{"d_shared_expert": 0, "moe_layers": [2, 3, 4, 5, 6, 7, 8, 9], "routed_scale": 1.0, "balance_bias": false, "router_bias": true, "groups_per_token": 1, "lr_router": 0.00044, "vocab_size": 8192, "norm_eps": 1e-05, "tie_word_embeddings": false, "optimizer": "soap_variant", "beta2": 0.99, "max_seq_len": 256}
Below are experts of layer 5 (counted from 0) of a mixture-of-experts language model. Rows are named router (the router's row for the expert), up (a neuron's input weights, with its number), down (a neuron's output weights, with its number) and show model dimensions 80-159. Each number is 128 + 32 x the weight over its row's rms, rounded and kept within 0 to 255. Numbers have three digits each.
After each expert's rows: "comes before" lists some tokens at least twice as common just after its tokens as in all text; "gets" lists some tokens that make up at least twice as much of what it gets as of all text. This comes from a sample of Wikipedia text that the model never trained on. Tokens count by the router's weight.

# expert 35
router:147081118119123095147137126146121167106123163079097154120092110156141076136115142115066042165142115153093155172116154058129105169114117056090190104073140138119151139132154175133114169095151135133095130119081094145158152164123076104147137087
up0:098163150172146135112112177130104167120104100075123141075115103144142093123134120122082127158154057149150146113171134186099145131183097085170114127093147127061100096090115077101179161137118147100085123100119091125129094103054125066126121126
down0:130122117107174169127173148113132160147118129117140111109097112145132089132162075183152121157137191177112188081138082163140093170192140157166164174152125085121164113175142107114157130145112113111125151128105099137128171120103129072086162114
up1:101162126067140133131141133100121172043157136112073138152173131115067099125137142122111135154124116070128165118157168116117083190155108128125149137095140146115119131118117170086057121108151079086130185135114124125112172073148101167121108105
down1:140151101101115144119106136086115137088178105188112160122080134090109086128193117099089109116130102163142084140123186119143098174189162149083102149176130180134119097200170165130176123140128104126162106095141062091145195110195128140184072096
up2:174100065112106125140134166117094143206169114087159145129110142123167107072144073113136162135150131131082133158117136070117112192113053112120142131128129105095081125081075126179102105099162142106157124136155092132096169133109099116197096111
down2:108151091100115101123135107134141137192151056109152190134092200127124155206140118089112116086054128157104141118095104152116131144128156159173178153185107116129100126129140113138150123115116112157138100154114127146176113134163174160162140145
up3:136149116085098087127110152106082125098098089105109138164163112158165165151183159094100106117085030104161101166184168118187131097100162108086090103102170161089130111072137134135133081125113110092085112139107080160131167170146118127088110097
down3:113090152086139105143160128122122164140133197208104123178134152188092075079105095143117096094151184075154204141121098130096105152163188097160123120114125151139063196153140098138169114183098139142162162146215152154122181116153164119165135110
up4:176099118124112135140203088044114105207119125091140173129170133093148153131169121128138100152138148121147079145100156089071135153125114122126123079120091145110138114150131134072115122115122151094119094108113131150142154134060211148139191085
down4:145103130161170178149157189175196171159189135168164091020136138136179131118146144150094074061152138053178113130090101157145123139090103137124149099131126203116099222098184132101156124130107135114068084121127092115130172130022150129127133124
comes before: ",", " of", " and", " in", ".", ".\n\n"
gets: "s", "al", "es", "ers", "as", "ations"

# expert 22
router:107110084101119125134148082137104147182127096145147126126168136121176119120115108069087143089159105102136161163179118086123095197101176079060142114104125130117107072135116136183108132155095164060131073177118122099083182111093195123138144077
up12:058119162092133119058147141151095131108148106206126143120144077092152150098117095120156155121133144158124078164106117134119083145132125122128131114176157124118068126167116147134071076133117063210142113145141134098127147119081106121190107161
down12:111134109116070120089093150102088109099137088098126188089203093127149143139116094154127165112143162153134092167083123132137195148111120198174080141133160135123156112139133101138119089094132067113128173118143124061140107140128175131141154146
up13:154114044145153102123128132191115099168129109120200103141145125096159126083125152094081123107110142131151134124145151156166165088145083143162134154109158101104108135183111106141135179147065184168155137110107093123162103126128110196137180085
down13:122153122160181130098049101158142132141101134095166121174115105111151111140082040133084164152113160158126125143082100114027143115156113094155152140095164150098140146123144146138128109074114174155120095102132093124101099147069113145122197152
up14:136105082149160129091132117179128174203117146116108145097115149140138060128151128122146107112126159125086084057142124156116097147168157091076097113173057083086119040115105138143178136109185098123106163155139096126148160149097189092118116139
down14:103133139122191135165145147106098162092180162178080111108104165120114112154142149076155173103172132153096134104132112134111132132154088135167122148171130128086110068129138180109096134119063129163204160167141069119123135129089116139140135134
up15:113107145204140156143157125127109148112169154151210124123152140071106163142152143048140105068121129176213099081140155102089160172115097108104106141081096131135128131108098134148164145123152139147077173190154093121087144101101116069173158103
down15:087133179101163107083089153158206091174083088164158139130113152108111122081209150122145114150128119150171120101170139186169126092120091159131112133090226126168174133105159172163091076061113167126079146074039084112143068085109129119132150079
up16:154104130139143142157149110152066146109122099148145110114187126145176060092149115117046137123183111133102107139139120095174109187151118116101104144113136112109148007137143113160145061115161125116162127150087102107136078160124149116152138151
down16:128120131158199088087101158083138138104109143138138098090170074165108132116103157120093127101112160122161131093117164130080056120126120135172109154099168129126073120144099074145126129107099210138101105120126110175112078164134130117134081089
comes before: " the", " a", " his", " to", " its", " by"
gets: "ing", " in", " of", " In", " to", " from"

# expert 37
router:066130100107110086115144086133116176135110121138130110161143087130171080092073086100130109088102122163167134089102097088103087124098115113115188122129143128100135132088124151115175121099124196138127079173072089116157140133107125102146096144
up0:068076090156142206144085139106100166080105104083114154149128144157122114106142131069105100071103048098109202141160126125119132077100176207124083180131088099178129142173087169108124117083082089148083087119061131087124080110112154149104074135
down0:145211081117135154186160101120184164110141159140169170078155155100150102162156140094176121132139082133131137130147100138122186134161170087128142165139125106175179138108156137147106054195102111099091092115128159137131148132129078134141076096
up1:103141157097159101111165096156159095098131120130136124139162175113200132122127121122113119123100137109165147072140090167129081189119129116130131143153125072100077121148137083084115118087120159142166118170110141041095179123077125106121132103
down1:106182128107079127081088069127125090083119138066188113137144120106095131106132162157155148159113127066175117118174111160118154129197076104091161079119136141145168139104136118197119199149127160190179155108106111109117097086135141087145109124
up2:139140048116133090183134163167143121150141089059132117153100194117105096102122118152125127089127173141097153143103132158194153113125189071171152105061176089104129134119150116216098122119181143134093114135057095122136129097100157121134126122
down2:169100165106137161086134130132124201145109124177170134139119140155196095109123098096084108125188183111084107181073129076199122105112178146189142123127141125104075115118136114117099109162122093098147147184108178171088109072139074114181147104
up3:171077138151134086082089178120152142078089090163163097107161126140090145109143150131115103091179121143154173121153145106129147106085124075078127152105129165128111107107124102152123158138161151068140161123112103123184135150152097109131136069
down3:146129111113133135083147164094037127080171083153154145110084097172120111047166079097185160151140086133111112172127129091095064183083147114116094099122143159173078160097134123135136153145105096126124108149142133111184100118082126120147186128
up4:106121093148151078095179071142139120102136124182107111150150135097136114148105080196103065135078120091109114135129112119099134130127098102151174115169160065161106170084142165141104079105129180140118098171115108106135109128087149126110123106
down4:158121077120112115158142157115173153203152165080080250080149148162141134155130086171122147124128075113095066082057104140148101129088166142163138163196138069151157068064118064162113099061128139089130104169111048101134140151125142139163150114
comes before: " The", "==", " In", " He", "The", "-"
gets: ".", ".\n\n", "==\n", "\n\n", "\n", ".\n"

# expert 2
router:132109097121121104075190128126162162171119097110174116135115113109166116130121095052108113078159090186108119124128088062097121122073137118072140083087167163123199065152095143147119148137098153160087127194171071099125164152190125138122100106
up12:101090186144135168074093116150132167137101122094103127188138130102165129112118136137204090138076161128167113125127132161123137126131128104156146065121147142152157069107166113195085148177058169155165122107136125162071144176106168093138112123
down12:088168118153189144123103117155121076115128172147074166144186158151161118064163122136159148124117093145152117114186120141212064082138101142131143177164194136119165153170180129087083142170056140111150107162171164201063163092150155128139133125
up13:160134036124081156159112115081134106119143108087096092166098117168216095109183122136063078124123102107103134138121066120135112142151135155100109171169129137118169131117131123097100176133112136106057102106134132117078078118140111083110158127
down13:145137124144133166111154158210130112121097076142129159090147153181105103147083114132170160095131120065145112131039107125134149119180133179115139112132175144177031117188148171161148105168071142133164138115136102149137145116093095111174113090
up14:104171106203162140084105127146102135193163113119094150154057161105080121104064049113091116120034122144165123122093133058151130191111121137107117111105185137051185124098126171171094118090135111121099073131145090173129145149142121180116174090
down14:069104130165147142083078078128178137065178153177132166137154090162151146058160150051186138125147170118157069175148153148163138159154057153124111129095157144105142111081129143175113039144149095063148125155128146136127102123099103107137060122
up15:110167134087152109163141128109140125183050134151172146164154134124113117120144173126158038142104147127143112157165151147094096123160100155111123192159131125173149127151159149088149144105173138146057155149159135055134171170132149173122140119
down15:055165122100102120126085111159121174150128089084138135162108149168153126154102112118163094170158130151114146120118123104126091096117128153171145157108121119118101131164170122179073053126129159141133215123138136134121129150143096164150156129
up16:134178135125111146078139199107200116151159181120098192168131111134190130118099083086129134088092172146152173096154093180134131096155137103106146156112100111127081154195154118148131164130123159149167113144106112172098148153101116129124156133
down16:086167119143115160090052096085144135104119108152192158115061150128113158153145127133130171138076111103125182139068128152086107125142085138171120114120126166112108122118068143152086150093132085124073137055122176097133128149117104161125113119
comes before: "0", "1", "20", "19", "2", " |\n"
gets: " ", "-", "|", " at", " under", "–"

# expert 33
router:106129108144096113046141186156114121114137126062104174132169079131129112154060101088114165113099138174141155176081148088100144146127144133075176118145163115129153139103145146156123137179065167141107111188091133132094144107137108168209087104
up0:092113100171095119155097120129121156145147189145151111181062077111141140126110064146106129150098103193071123114142166100160130137161142065114118082120071061141171093120184121148124130161125140124138136170164174064098125116136147158122130122
down0:128077157149183191138065106135099125145132178158151193150067110140142108109113198133135080120187129088126120123165094141196080088118110104146156103121122083196155128152095177158067092138211093061109139105113132114175159101121153136116102136
up1:081086143158131085148158114130076147095179124131149111095107177129132140122110138134139075094102133163103119171102101134172087175106159041125110172163159142106134162084101146101179153114184139127140118095153127124208158111135092121072133147
down1:131122168054173134136191129093107095061116092184100112100171117069116116155139148165101048114146155103135139118179132168140128120100124110140136118148137085093105161101056155105104125148183168160115120115081143134165127113147145122102142195
up2:115151062133134125142165212176128154120105075107112117177135091144118148158137093090161085131109120124158161132102124108141186195112118164159151162168122143160138172125152180166120152160121159150163056143114114082043084049113100114134123094
down2:143057148147146101120109155149083152113142096153189114123068153161132112094156137104133161175095141139155142148194099119132101119103112142112145166118156120114149169086153196104109142113161099088129178148140062052104110118124118144126123133
up3:132143130168116134172157069173142118111114162131110120134114092067082203098190126177092100064129151094210154109149175110133169139134187088186144162103138110142150148106137177129175144124155179126103100108119153147185096079179095148115079154
down3:134121092069185165088146136164111125151098118144099095137088119047137083094141172168089106191139118107126118133110109131150159138096123106168088173129147154169140118155104156123117173105165172116118118056136085092142052141100168125127064141
up4:170115117114188152128137073202156164103101174074154124138128117113071104157138132121176132174129131183150180137099123100150099127070121117064162124154116171193112124108127102105146153155119149109137099125107143179104118153145114092132096155
down4:101100104114124116083213140100066167103137115081138142130182122149096150172134062118132142109165105151121170119132136118160121110146113075119101199165193190090126162166164165068075160113151124142116101158155107112137090160117146123182128080
comes before: "==", "-", "===", " The", "The", "In"
gets: ".", ".\n\n", "\n", "==", " |\n\n", "="

# expert 4
router:116090040143141141117149154116134123149120093061158122104087098108163061126135087068118135089143109120146126148109133085111108198111169143051143077110108133129156097130117179161150160140087156163074140196144123111177172124176141128147134112
up12:070152098129164144085123142067126152150105081108086105133108138145177096058223098124096093123139162109041144091133141078150079187145117108135132122109136055163087130106143141140146113138155051149047134142119160175170134118097155175105085097
down12:136135130146079151133169147155145118143073134110113137111084117129137144079123139122136148113088184123107114122129108168144195107204112089136125101123140167150088139121115088137121120045156079104144080114111108189165132169139122165203136087
up13:084112125129179068087118093109153113077110154160080092178167070159153096171094118186106113086134085120135118111125129120143117107186128115177125104167104161147122152064031141133126117144148151134145118158115140202153177097113176164110091204
down13:145141077075223136104166111072134137121185118111064108117101110110120109115102102128086098156114097151142116137127096123126122123173082070161202111067101128098155127116139121110036121182124118144157132118096169127115113086097127125137105170
up14:086130136084130081163173129091192166125185139067110115154105181124134134152129115123175081150110131109106159124106093120137173085156111091074139205161117132146134166123123162176155120131175149100102122175096130063138177162155068120144131103
down14:119182129149126090129161158111131205186066130140130131152168141121138107195096109159080109075107151106112119086107066135092118170142119113146115074079208112138153114160136201114105098178122092152113133102158117142104153146172119156084149132
up15:140057058078153119149144148098142166181170104153143124087096112096181096120134153145129122138120102137091125108143156135131108103174152134104090135138163055125128137175163106088178123172134114124123145161152169078148157071088087109133099155
down15:104110131091101094148101140125221177187056117164147166115097124145172110161149130120148089136134170155152106067091156074139112136111097211116149142080105109134140123057125090155135020127111160149113099127108136226099181147158114115090107076
up16:110148090163116136111146184117158152134143115083106154161151155138172118113070153086181139163159082129114061146115134126133108116115123082064109159166162129153105125139074099157161093151129146158106138190185095094090132073138151159167169149
down16:131128097142175156115153104075133147133112065123127081098067126142125113132093097081182129107201147145103117100111133131091095166128095053149090142150109169129108169084129130127139130115025140127138145060151106121122092112141095123070116177
comes before: "0", "1", " |\n", "2", "3", "4"
gets: " ", " for", " at", " —", " +", " −"

# expert 45
router:123137143107111087129140113174063186130141141093144124104129055133149142203104117117119091059155135105161155137163143141129111117089183081037149097120152160135139085086095109144096130158088158077071118212127117114087134150140088105076133106
up0:133161101118086178111124071159149120107140119090095063158119125155138162132121093135103177119134137107107098109122134122211172109086081072100121088117137158145135124122094141131139115110166090158151095183150157112149146097136141145100127065
down0:112146128184167113173154171136163152096164160183159144166157099164131170089095183144100104144172176169185157126093097174174193188079169159125165148106135159153131042106124135085137113155118103108147095118104172115070114128075095055186137117
up1:158153134174101130209087191188163157118119155100113079119147114121129111063082124137176163140172184075142130161185136083101127094133106090108144136045161105151117054084107134106136112068076169149087114160130087154142094096182110086149132069
down1:122137113167175169112083144109137097106159114103076066133132101119067088074105136141112162166142119131120101140092150153094127042079133109126107139128148117152093096159110182173146095155134146173078111129102062131089148049110117173150099162
up2:119065109104143186169167136181120126136108118108138125129173144213111164099124110112066133110098079114086047116149124138112118151107155116086131101114106106128161122113060152076185167117131123153079130122192180150123156146121085095044083156
down2:147131154120151154103075112118139157112136172064125159186130131105173150143124062080082104122139092102136149197135140142114153120166132159118122126102149131101175127146179084116160155151135116100181116079101148109140157248075098054097173152
up3:168144168148160147118153137104133130164159146098137148080133115133135157083138138119118085109124093110169124125087118119099131128153177081198145104176205127149110081133116157121100135131056154074040109170141120162147110101150101134111167180
down3:093142120094147103110139143132132168165096090157121155137151113138134154130056133105083154108117185100144121116076146114116166143068097142149124220157134134142124167095114120092109117125131113128118113133113147153137136188081134112108201151
up4:096112151106203130167144161097134122119188104139204124101139079096118128122113138142105077131142101119150147078113117103163165147115164048132113188167144123094116148090120073153156097113094142087085097226109150116112101121099156141094146113
down4:137062097127139148101149058123141093097093133155068102166113134120138112056146104128192129151092128174083140182116131123106105098122043193113122097115144135136186130207115177117096123136153126184167111046120146119158173140078107122100100131
comes before: " |", "\n", ":", " in", ";", " |\n"
gets: "0", "1", "2", "3", " career", "5"

# expert 18
router:131144088110118119134126152140111089138108160055198115124080080099150131108097114087123128127190123200134186136147088090118105144135145103072210074120096138135145125131124180138112115107074170156117160157136089160136170113142118163105127089
up12:116133148072117067126076154149146096143088112153125102150087131099161091078132080149084113147158101162148127112141113029139114112154147106078152156162159159127129093126140137145137141201113194137123174137093131135133140130164102125091117107
down12:082103169146156150071087125178138131134105156134142220151083177095124085086131112115099133103082128078126136115164092138181090102140107163125191149068148090122156100084159143116133150104110152108094113165100151172133082139117110112111106061
up13:122103140112142129185138190125113171131147111192102127096153139048149139151154110137095095084132123108143147165126102179127130146158104068112097073145096173121135133121128183132141112166097139128165086125092065120155131153137137154092153138
down13:170111086075115158167127125104074141157068172127155162082141063063180137142118133110153095138184104085162070127137138135127120139162115072135117142145087146075080129143038163152182127107112126099196125164109113169086165164149142129143076111
up14:070118129131123099137143138148150102090083110092133095145108151107148106097172118067153105186175167197130123091151120168152112152098163145095127100144151169115110112130104164130116115080095124087169135136133121119130168178178183186099145066
down14:121162121153102081180058122133167189112073144145128149108158090129100159144107126124090118133142108157106105145172112123086175063143110131121143107129107183104209173180167086120138075153111127113102091127083114184096128080072161168145109145
up15:101160077135118170128105105134171145117102154117113166147133120153122077122136112140112099160135194140199139070117102150155083087164113150129053142145118106145129125070162144155155043160076097131120111109100135094153133153151105134144104148
down15:114221172176088165089162128106189168134135125171192129058146147131123119062092158191098177110131155088177097121134156143187112101126154099145086172150149104147128120132109161150152169148197096096158128137101164160196170110136085128121086131
up16:101122135158112147130139121122151117160088093167152152165115022138125099088110114113098113138079126161077126176175157163159079115160149136088131084110155130081117119144129122161121146140134123142135131111146124058133181097097142113084130115
down16:072120123116108096126084125201145065125122117141048116167123152135123146085147121076096130104063129141118130142116161122131166076131113155092138135145178130112152129167166084085180183087103083135109149137116095136091156131118088116140168163
comes before: " the", " been", " a", " be", " to", " not"
gets: " had", " to", " first", " has", " have", " not"

# expert 26
router:091103086055091127120105115153060143113124078141121169106088118136144121143146124060136113086107109119125154139196129084082062197118178068101150107114089145129169131139121171147072123148064172104146089167122113101155171142131140120181109089
up12:139131100130106133076152103148111147092141138068102148103126094100134160116132187144185126091066192196127127089183119120098120137105153129122128136093145164137170153135162156115128114135130068141161094090111130153095135112089180130090088107
down12:147171103131105166146145173127129118167092113225099111156183144116028119136153124140108137158120140158094140095099180134147130133157153119110195102171133139168133167168083154150096172099146087101124104129099120070174167120144059110171121113
up13:127176105108109163154132105151106136125078130122159081120131152090162178139134072129087168147129193095172147144157083169185183155159093138131121115158116126155056116175137115119102142079139182167095178132122143124118146106223095178126065127
down13:116093137142124120167087137133126134235138100118092150119132131155171114150073154190154115091121142180121077109123126105121171139111096152113130107155222220145132135106160133141120120156165147120145101140106166120118178146051099055111117082
up14:076121087136120147166126132118132116171153099224115135137157106131130113085140138147103114132051117145090099117131157155118125127091172157098190119145122108135059109174115139058159124183055136104151091188124082111112103168136177099153123143
down14:148166137080116105113110125108083127093153150115160181097165136140122213178163120099090108106110131081121082112129096107140154102166165121075142070094150118101131117088121111094141164146118116135120146148175075154107093175147129165157119094
up15:118055147123110155171060122161120100126164049152118124140129103110113074105134095138162109171123067134171076098066171103074159064119172158084141168128150206124134108124105156088133111130148099152097129149124088097167165135133121138115099094
down15:104136134135171112151139088122124113108140113183128120121148154086098118092143147131105140090107146083124127173147158148170159080106161144118137141109162127137171104141144151181084085119075087034121133102135170215142109133172138135132129154
up16:124083150165085127089156170082154145154110084153084046122086150106124127158140109071128114118134092150112093114110114132119109123113157114131167109102137088120131070172084166154102136163096100083131144182048112103166107139140195117162118114
down16:097140163180106128118136075129093110136139156132118120194139081122150143111073130086141172083083129143133119106100117162147127176144160173131078139142048122154149075176118158127149155119142155142111144142075188175183167177130166118154097154
comes before: " the", " to", "′", " a", " that", " by"
gets: "ing", "ed", " of", "ating", "ated", " from"

# expert 16
router:118150106099093072122128117145063097127102124109095125130083094091150063128143102096133135098132043156108145107154114099147044122081113111124105020134173080155139140115124155131111183155140134150108104129148084090090165134105171134090147164
up0:131122126069164057131110143123145101120139067139101134095099114108164055125089134092122119165069147102142112138120169130088121136153128138146146049108158092187164144128086041133148082132131163085053151128130133119057184097077127164132146077
down0:186150082176210161117200189144103168202125106122109151153116143146102153180112046146115145115193138182129137113117106114171149153051122109095116087119135155141143099113133084105121153200123134099108077102170122086235130180127184155127067120
up1:094149109134117122098123084151109062107078154130136144219108095118117107165093186087103154160115140066128139094211146127162148145132146128134101087088111158161133146147146167097113169094122138121143130133152140166064121123100092143167153145
down1:135120082133189135133126102159131154131129149126132141149112143138109086187196168160145143119167095093141165146124096138117109130081111135125176112108135077140130129139099103102111110092136129110132131080092017123146151156111172130169092088
up2:148165114119113118121149119150155130102103113141118186110122091132100088104151166112156193088156062138110158075112151088119078118118143108179159121116112190112159096080131080145158138000170098141101102131150112069211113143120105085165102102
down2:179151145077104132149131111108136152201111138116133152124136202140139136088184195148197158099067146122128143096117155081158172090050118140150130073158123123126099138149087130131105146077132126188109086134076133137140178158155150146161109128
up3:064120105108198117132181153132107170094115111085185131195088167169178106082126157154089176184112091131199108123169091160097107121146112157085048179089071058137138147050123144093086145149139139080052159110130100107129100111101078141069102087
down3:162126114130079102053163096122151142161147200125173131133097130174177147104117118136128124144145119110124116141110122160165146151195073217138103133144119083127078188133164107048115134139136128146097137164076124199054148158130075061074113099
up4:125145128131094116128200064122110170067140114175128148134095133153145132106121151146091139142152170170088179120143127132113121093154164133083181084147087114127127101144162166133148111108118074175175110173156155136143115078083087143116137179
down4:210135125155110179130174126124124166096111098161075150051191116156140189146137092124121107171112126140055117176121114165105148140077174134159134164143082148067141087095165124100122141137077107181109127148146128149171133077092070217118103093
comes before: " to", " that", " the", " by", " in", " as"
gets: "ing", "ed", " said", " due", " is", " known"

# expert 34
router:087114034075148122137129098176093150124089193062161124183109100126166088104091104134096121069116138152165137078126134115138113177077123092081194074138127179138165142107100155147183129140095186090124140205133080105133170081138144128137114165
up0:091134144109069118104117193122120142085141142089146186129110165150111083116115157163125149133134160128100118071142092080114193100104116130178110130148086104106155137070139139132123181116180172144099169168104101139168172127115108172139150147
down0:086111084105114137118079098065125142148147159188107142143119126142105045115145074155058166145154135097136131036117119095126211144100184113107089120162134172136180166152128121069163157155153112098077142153107142092143150127111100148080157131
up1:150125108108115191113067108164137072116094121161106150150094090139136184151064176145172144109141150176105099127099088103117112148092144090143127172131130124209158094169145081137129118093155130155162205132135133142156083153149153079160103152
down1:108172163148070146109091141126169124164128161124156242148102077097193164160099149113196139120121147134120079133081120106154120113116133132092107183093134101146126132117171104139121112121108096125148088151140145132185106219108110128115193037
up2:159160100143120125125102088151155129151104119136140177161099118082101119189115163122116169078194163166117159126133128115097139177128146125161094105142117165114119103142175153162135106131139109157147173155125137120064124115076155142225155147
down2:099109139103162059086149141119096112114126146143111152113102142168117147162139172140179129106078132078158132098177099131093094136133072107154129092025045144132132180150100145108078175101120151161115136010106180088109134116175173150110080144
up3:115105112117120140145131140161115091171134150148116078113074124104075114121106114148130166142115129149096124105127125086134145153168131115098155056084132160161048087162076132155112142170188111156117085144098135156106132101127158204192144106
down3:124148169070121176161137157132119112101131096091154127116144147147125170082117186089225099193159115119116158107144132133145146158125157109127108096086114159115095159170092077114101146106129040166060105138131165153172106097108110111148156105
up4:144169156141155160143148162131134129102124131171133124131142088175140139175145120139063126195183094175103158119156135109087100165118078058122117136143121192128194126124121076117107111134147109117127141166162061064122109103196162124102184102
down4:121156099127137155156110166083117110104101182075122133105095155115196129157072074167086040164135122130123079127078141066106125113141097105170176093129127095102106060105138153180143078148120126101080115159179138134111146147115134148097118126
comes before: " The", "==", "-", " In", " He", " It"
gets: ".", ".\n\n", "\n", ".\n", " |\n", ")."

# expert 31
router:111101144132128114133153149200127077149077169117141099112086091128173127147052131059126127100142104136145113102093052062132108110101114096093130073060156112129140128089148181102130091156109178150161165160070120114141138070171139169086144167
up6:111146136090162154158108157119163122120139121109093144164180087148163096187120134149163199158116123085106147127170177164119108103131078118157148157112111127136138136153124172173127146182138154123166131124082193079123123153138118128131176088
down6:136114142138138129116087137084167041155188130117114085135168145137099118067111143153219103142127122159102110153198134141167114128094130149126136145175156153185078142167156220166135111103197125160182173130213143017087162131104171113098142140
up7:101077137094153158163140156140169143122099134105099155149083187077133108080160121163101122135182050111112116096123106189115107135075062148100150114120159119146154034084081158123146104106062153157174117154089117130144116125122132058139134124
down7:148041100126145119155188081157174082165109190149169122147128123046143159088147131099163093149069078100084097142182065150167097108133116148176131123187166095151126176121055117135153098083100173107066127147138083160132153139153138101137169100
up8:107112109141169111145145160104106051128114150140150125187143177138095145115099118107110089111112083183157132126160110146116064166173137097098136071073170129157129162155098158133161169170141120155141128137156140162112111086114159167083114153
down8:165134093113170127169166132094129137110152109135137130162086097103125125131088140123159135102111141170101152100143141119103126088121138123116099106174117185142143198101108104115111097139084142155160131154137116120108131124131120124097118112
up9:121121173179175160143169224133114094135104126143108122107072134117113142106088084098102132085124134126161085100135091100134095145149078137106148084152144127154168068101116177114127156139120099113117157164132121127139120089134151103055160129
down9:128159161089133056185095137079168130167118170120117144117120150096121144140114126130170142083097128156085128135162115175091125098149144109128129165081148143166060039147126142143099082106148053125169128138113141139118096201156142144134145048
up10:154206081141150152087115141120105135097121149086085091152062123102144126121187131082111106116062078114159165142112101082197118150190120180163080124058124127157124127125163090162078156119143129151082118141096105107140139116149127126174126144
down10:056090123175147111146102137086062136096100158141183125166105119159149175094142132143137138165164165127144157105151158141104094122187103125084159057127100173160163148071134097119151097118122160139146155136153139154157170130177153065122080078
comes before: " been", " a", " the", " an", " also", " be"
gets: " has", " had", " is", " have", " with", " and"